Weights of a small mixture-of-experts language model, trained from scratch on English Wikipedia.
Training: a variant of Adam for the experts, 341M tokens, 3716 steps.
Below are experts of layer 6 (counted from 0) of a mixture-of-experts language model. Rows are named router (the router's row for the expert), gate (a neuron's input weights, with its number), up (a neuron's input weights, with its number) and show model dimensions 0-255. Each number is 50 + 15 x the weight over its row's rms, rounded and kept within 0 to 99.
Before each expert's rows: "gets" lists some tokens that make up at least twice as much of what it gets as of all text. This comes from a sample of Wikipedia text that the model never trained on. Tokens count by the router's weight.

# expert 0
gets: " to", " is", " was", " has", "=", ","
router:42 33 52 60 63 67 76 57 48 49 33 16 26 70 52 76 58 68 41 69 51 44 62 54 34 29 54 55 50 64 48 72 50 57 40 48 56 57 52 59 44 56 45 40 44 36 13 48 45 52 66 45 73 41 50 49 54 68 26 81 44 48 77 43 54 61 41 64 66 69 50 40 36 59 30 56 58 56 49 37 47 62 41 63 67 59 43 13 21 68 35 21 38 66 56 59 33 62 56 43 68 62 55 41 42 62 42 64 66 47 49 58 43 31 48 48 18 49 59 56 40 51 31 35 73 66 44 62 62 82 73 58 22 69 34 71 30 60 67 42 44 39 63 75 24 50 38 39 21 83 43 48 54 67 08 79 47 46 50 51 53 54 55 77 04 42 52 61 72 83 60 29 37 30 36 61 36 68 64 50 49 53 37 59 67 57 22 57 49 45 37 51 18 39 49 56 47 39 40 51 50 31 81 61 49 53 63 36 60 35 38 60 42 40 54 46 23 38 33 23 37 46 56 55 77 45 28 27 53 82 47 50 43 34 47 78 41 58 65 63 80 58 47 60 49 55 42 56 47 58 43 42 45 29 35 53
gate2:54 34 69 66 55 69 55 68 66 67 42 55 38 62 57 46 43 55 56 64 57 46 44 56 57 77 17 52 31 46 36 50 51 67 44 54 71 38 49 30 63 34 49 25 81 51 51 44 30 53 48 58 55 55 29 49 60 51 55 22 56 40 64 61 38 36 38 28 50 50 52 35 58 48 68 20 52 33 42 75 44 50 59 46 53 42 73 48 55 34 67 47 58 26 46 56 35 72 43 50 44 59 47 65 41 57 44 41 33 51 66 62 39 66 54 58 38 52 58 48 76 61 39 42 67 44 77 16 42 56 58 49 54 55 60 38 34 49 46 40 43 45 73 39 56 52 21 41 58 46 33 84 56 65 45 56 48 45 24 51 71 23 40 49 57 34 67 66 79 00 47 61 37 26 60 38 39 54 80 72 71 39 00 37 56 51 17 53 61 51 45 53 34 51 37 69 32 52 52 74 42 52 74 51 64 54 49 70 69 56 47 66 54 53 51 71 60 43 54 64 25 49 31 43 54 50 42 65 76 48 36 40 37 81 55 47 40 35 54 79 57 59 48 55 70 52 44 50 23 60 46 26 29 60 36 19
up2:45 54 32 51 57 31 59 41 46 53 81 56 32 43 50 63 30 43 51 48 41 38 41 23 52 24 78 57 75 49 49 36 44 46 64 46 22 75 21 75 53 56 45 69 46 76 48 43 58 62 44 26 37 36 47 41 69 45 47 55 49 64 39 43 74 62 64 67 54 62 66 53 48 64 16 58 59 46 73 07 76 34 33 36 59 38 31 56 33 62 22 48 31 73 52 60 37 40 35 55 63 54 42 56 55 57 69 67 44 62 53 37 63 55 75 18 66 40 77 51 44 40 53 54 52 60 30 99 66 47 52 72 39 50 46 61 76 56 46 53 39 43 53 45 40 45 70 59 54 52 58 41 36 69 52 54 52 42 64 57 76 55 61 57 42 25 26 35 46 36 40 34 84 62 43 40 52 46 53 47 39 64 53 46 50 62 73 89 54 63 49 37 36 49 59 08 50 64 42 41 69 35 59 53 09 35 37 13 64 26 32 55 42 42 60 51 30 52 48 54 69 55 52 67 52 40 42 29 27 60 64 52 30 30 49 49 51 57 60 46 44 42 58 47 18 32 54 52 50 37 67 58 60 39 61 87

# expert 14
gets: "\n", " |\n", ")\n", " at", "|", " "
router:46 65 53 54 40 42 71 52 35 38 44 35 42 55 46 48 63 49 47 56 66 26 27 40 51 39 39 38 74 56 79 70 63 53 44 34 43 26 58 77 34 33 60 37 50 47 35 59 65 38 54 42 53 37 42 57 60 53 46 72 39 35 62 50 45 58 42 61 55 61 70 23 37 20 59 80 63 58 71 76 55 38 54 42 41 49 32 55 56 49 52 43 33 34 60 63 76 80 39 56 63 67 37 44 47 83 51 68 46 67 33 35 42 62 51 68 32 38 40 53 53 47 26 65 47 71 14 74 58 32 33 30 34 80 36 39 46 51 59 72 61 24 03 73 59 49 35 65 38 53 18 48 36 30 33 28 49 51 71 56 80 75 54 42 32 64 44 54 61 54 71 55 49 53 54 64 36 68 66 53 34 64 59 56 63 37 51 59 44 39 46 56 22 42 78 32 68 54 45 80 33 55 50 68 43 39 71 24 61 52 24 29 20 36 64 76 42 41 36 40 51 50 38 49 40 11 54 51 48 54 40 50 53 49 53 51 63 52 25 43 49 62 36 60 37 87 36 75 64 50 25 68 68 73 44 33
gate2:68 03 25 36 71 43 48 46 33 36 66 63 59 66 47 82 32 56 53 57 49 43 70 41 15 93 53 62 26 48 23 45 60 50 49 56 72 51 52 34 74 29 58 71 56 30 32 76 62 37 56 42 23 53 44 75 84 65 27 68 42 66 49 62 44 38 16 41 73 48 52 34 41 60 55 50 61 59 33 65 45 65 76 36 43 45 53 43 37 40 49 60 65 66 65 36 20 55 68 56 34 61 65 24 42 39 58 40 73 59 57 41 70 50 54 56 30 55 43 38 58 56 67 27 80 53 52 60 41 32 56 73 46 65 55 73 46 47 61 64 52 14 59 57 58 52 45 60 39 37 18 55 81 20 46 50 48 50 36 31 67 62 51 54 42 63 55 42 72 54 45 71 41 68 67 27 37 40 39 35 46 42 70 40 62 70 38 60 41 50 45 37 63 50 42 46 42 77 43 31 38 28 45 60 42 38 51 31 59 67 34 60 65 57 42 59 65 51 35 63 34 70 45 57 46 29 60 78 49 61 45 26 56 46 43 37 58 37 51 40 37 52 51 21 52 70 32 54 42 65 54 68 57 80 54 86
up2:85 50 41 54 42 57 62 45 30 51 80 58 55 52 61 43 60 39 32 54 47 59 83 66 48 53 88 46 23 52 47 47 65 55 39 41 66 36 57 65 68 57 50 58 49 47 56 51 56 63 68 49 58 66 71 25 08 99 68 61 37 53 25 68 48 62 32 32 36 56 67 64 42 55 44 43 72 68 45 32 42 64 57 50 45 40 44 38 57 42 36 62 45 37 55 00 67 50 75 58 26 37 51 36 35 79 47 47 68 58 60 44 34 44 59 47 57 61 75 46 65 19 36 50 77 53 55 45 12 21 63 61 33 55 48 65 66 50 46 35 39 39 67 77 44 60 55 54 77 83 42 48 77 39 51 34 66 54 69 29 42 71 51 64 43 65 35 53 52 38 67 71 40 92 44 51 30 73 54 60 49 51 60 42 56 48 50 50 46 34 42 41 35 28 43 58 37 46 47 44 34 54 55 41 40 46 61 20 50 70 46 50 49 60 27 54 22 39 50 57 40 49 51 54 56 55 58 64 31 67 60 44 53 61 50 62 38 34 51 42 51 54 14 37 37 47 45 54 41 46 42 95 93 54 38 52

# expert 12
gets: " he", " He", ".\n\n", " his", " who", " also"
router:37 57 65 69 51 36 61 45 25 45 51 00 46 65 34 39 17 55 54 52 58 30 24 42 50 48 65 66 55 45 62 28 61 48 50 27 46 43 44 56 42 52 44 20 55 71 37 18 34 33 71 51 56 63 38 40 58 60 79 60 53 63 60 38 60 50 49 75 68 56 26 51 25 25 54 52 42 53 56 46 37 46 27 45 54 12 57 40 61 40 29 23 35 49 50 60 56 54 71 31 66 54 57 44 48 64 58 64 40 67 35 43 63 35 57 61 57 75 62 55 45 45 45 70 69 68 41 49 54 86 18 73 52 67 46 45 18 65 52 31 30 54 59 55 36 44 34 52 54 72 50 41 55 69 36 63 46 42 23 63 64 62 80 34 54 38 44 61 40 37 61 51 49 13 67 41 54 73 72 60 67 66 55 32 48 26 49 59 46 49 54 28 36 31 43 64 38 52 40 79 63 42 29 30 33 39 48 47 69 30 28 50 53 39 57 56 38 74 55 49 56 54 40 54 23 43 59 30 45 88 82 62 46 65 58 57 52 82 51 27 47 52 47 64 43 52 56 77 46 63 16 72 73 48 38 40
gate2:23 41 38 52 58 56 42 74 67 56 39 49 56 68 74 49 37 27 45 66 46 68 53 51 36 50 63 35 41 45 47 49 51 39 75 61 31 52 31 44 63 61 45 40 49 53 66 40 43 37 45 48 29 67 47 72 34 37 55 38 60 39 31 49 52 56 61 54 43 25 67 45 66 60 33 60 64 57 48 62 49 83 38 62 54 53 40 42 10 43 56 36 48 43 84 31 76 77 56 33 42 22 77 62 37 35 51 24 33 60 48 61 53 39 28 52 56 33 47 28 53 75 53 59 32 24 77 39 48 50 49 69 39 55 65 52 44 25 38 40 50 58 42 30 63 39 26 32 57 63 60 48 69 25 54 37 48 52 46 55 27 54 47 51 66 75 60 23 57 88 46 64 70 29 51 71 67 09 49 44 19 41 58 58 40 69 30 47 65 41 59 79 45 78 38 49 77 76 63 32 59 45 61 67 13 46 60 68 52 70 46 64 54 57 41 49 45 38 50 58 65 75 42 80 43 50 60 48 47 49 64 72 34 32 60 22 59 71 39 74 62 30 25 42 51 49 54 39 57 26 59 40 45 22 64 80
up2:55 57 69 54 28 30 66 33 45 57 53 37 45 51 20 35 36 56 41 49 54 49 44 48 79 35 47 55 36 46 35 54 56 68 50 72 39 30 46 43 45 36 42 40 37 44 29 52 63 27 43 28 32 62 69 30 48 36 50 77 44 58 68 37 40 33 47 59 38 39 41 60 54 38 57 58 62 44 66 47 61 20 25 62 65 62 51 46 70 25 34 55 59 33 36 96 75 53 45 51 62 64 28 25 51 64 38 53 91 80 26 88 41 44 51 51 38 58 54 66 38 48 43 38 70 58 35 34 63 48 57 52 68 52 57 78 64 59 32 62 51 32 70 36 23 52 64 27 54 68 34 40 41 51 40 44 71 44 63 56 60 38 30 76 48 49 54 49 51 65 21 58 30 58 42 54 46 48 42 49 77 57 30 43 57 35 35 38 65 43 48 53 07 33 60 63 58 41 39 69 53 60 68 62 63 79 67 49 46 42 49 31 49 45 41 59 69 54 36 45 47 26 42 34 29 47 43 35 70 58 51 54 84 81 77 93 41 86 43 70 49 68 49 77 62 50 69 53 67 64 47 52 46 68 30 35

# expert 1
gets: "==\n", "\n\n", " (", "The", "|", " ==\n"
router:54 61 45 29 64 43 64 41 26 33 68 31 52 71 52 56 48 64 65 51 54 55 67 38 44 30 82 74 37 61 27 62 41 71 53 48 74 54 41 50 67 69 70 78 54 47 47 55 58 57 57 62 40 38 58 74 73 55 40 34 43 30 52 42 59 55 58 22 55 54 47 36 44 54 56 76 45 58 61 53 48 30 60 28 66 40 24 42 40 64 45 66 51 67 46 42 47 56 66 82 22 39 35 31 28 44 68 45 59 62 48 58 27 50 44 72 60 45 73 72 47 65 55 34 40 58 60 79 33 38 37 72 44 59 26 59 34 50 31 55 53 08 21 63 49 55 50 49 35 45 33 60 49 67 54 27 65 51 57 57 38 46 50 60 33 63 17 72 25 65 72 58 47 68 58 62 21 52 40 65 38 33 37 38 55 63 66 47 40 43 67 81 44 30 64 25 75 56 51 36 34 26 65 68 65 31 16 55 63 39 49 25 37 73 32 48 34 39 59 35 49 71 56 65 45 69 58 53 42 56 22 20 49 45 64 49 37 30 41 32 54 22 65 48 59 43 63 44 48 41 59 38 24 44 89 81
gate2:44 66 30 45 45 51 50 57 51 82 35 42 73 77 23 32 31 36 53 51 42 18 71 50 50 45 37 27 28 59 34 47 44 61 49 59 76 54 27 61 55 59 63 56 58 45 75 64 37 50 66 35 51 50 38 66 61 48 49 28 49 28 38 47 68 37 65 07 64 62 60 24 55 55 39 39 64 27 46 42 51 71 43 36 23 31 55 71 54 78 50 41 44 61 44 22 45 67 27 58 26 38 52 66 56 84 42 25 60 39 55 40 73 59 53 53 57 32 52 41 33 63 46 32 48 48 72 50 54 21 65 53 64 49 50 50 71 39 39 40 54 34 31 66 60 56 68 53 49 50 36 61 44 64 44 50 46 50 30 58 61 69 47 88 72 59 50 57 27 44 59 48 53 51 41 18 63 64 62 41 51 60 37 38 49 61 53 47 61 54 58 55 73 35 71 47 10 53 85 57 55 43 20 63 59 59 33 62 48 33 37 62 47 25 56 49 60 53 55 28 39 59 47 42 47 71 64 99 71 35 29 53 55 47 48 54 61 40 59 53 54 79 72 48 54 38 64 57 36 46 63 47 44 55 69 28
up2:46 29 71 54 34 33 50 50 47 59 31 56 51 50 56 77 68 42 44 40 56 69 31 35 38 55 65 99 49 35 54 50 68 45 41 37 55 77 37 46 46 53 52 26 62 54 45 27 59 49 42 61 25 64 74 61 59 26 42 69 59 71 37 45 52 53 07 85 42 66 40 63 28 36 56 73 60 67 44 63 45 76 58 38 86 39 39 41 51 31 76 73 47 31 46 83 48 23 43 54 77 62 40 47 59 20 47 52 55 75 51 45 58 49 80 34 30 61 52 55 39 40 62 66 44 51 42 59 58 71 12 56 25 55 51 56 58 35 52 57 41 48 72 42 22 68 50 58 51 30 64 37 40 42 46 52 52 46 80 62 49 18 35 30 57 62 38 52 63 44 39 52 49 51 66 50 27 50 50 48 37 64 48 57 57 59 59 57 47 27 58 43 45 56 50 63 77 46 38 27 81 40 24 51 41 35 41 45 52 45 51 47 12 68 51 40 51 43 62 78 60 24 50 52 16 64 33 46 25 67 67 47 42 43 69 51 11 52 49 56 20 36 43 29 66 70 48 54 44 62 45 65 36 64 39 52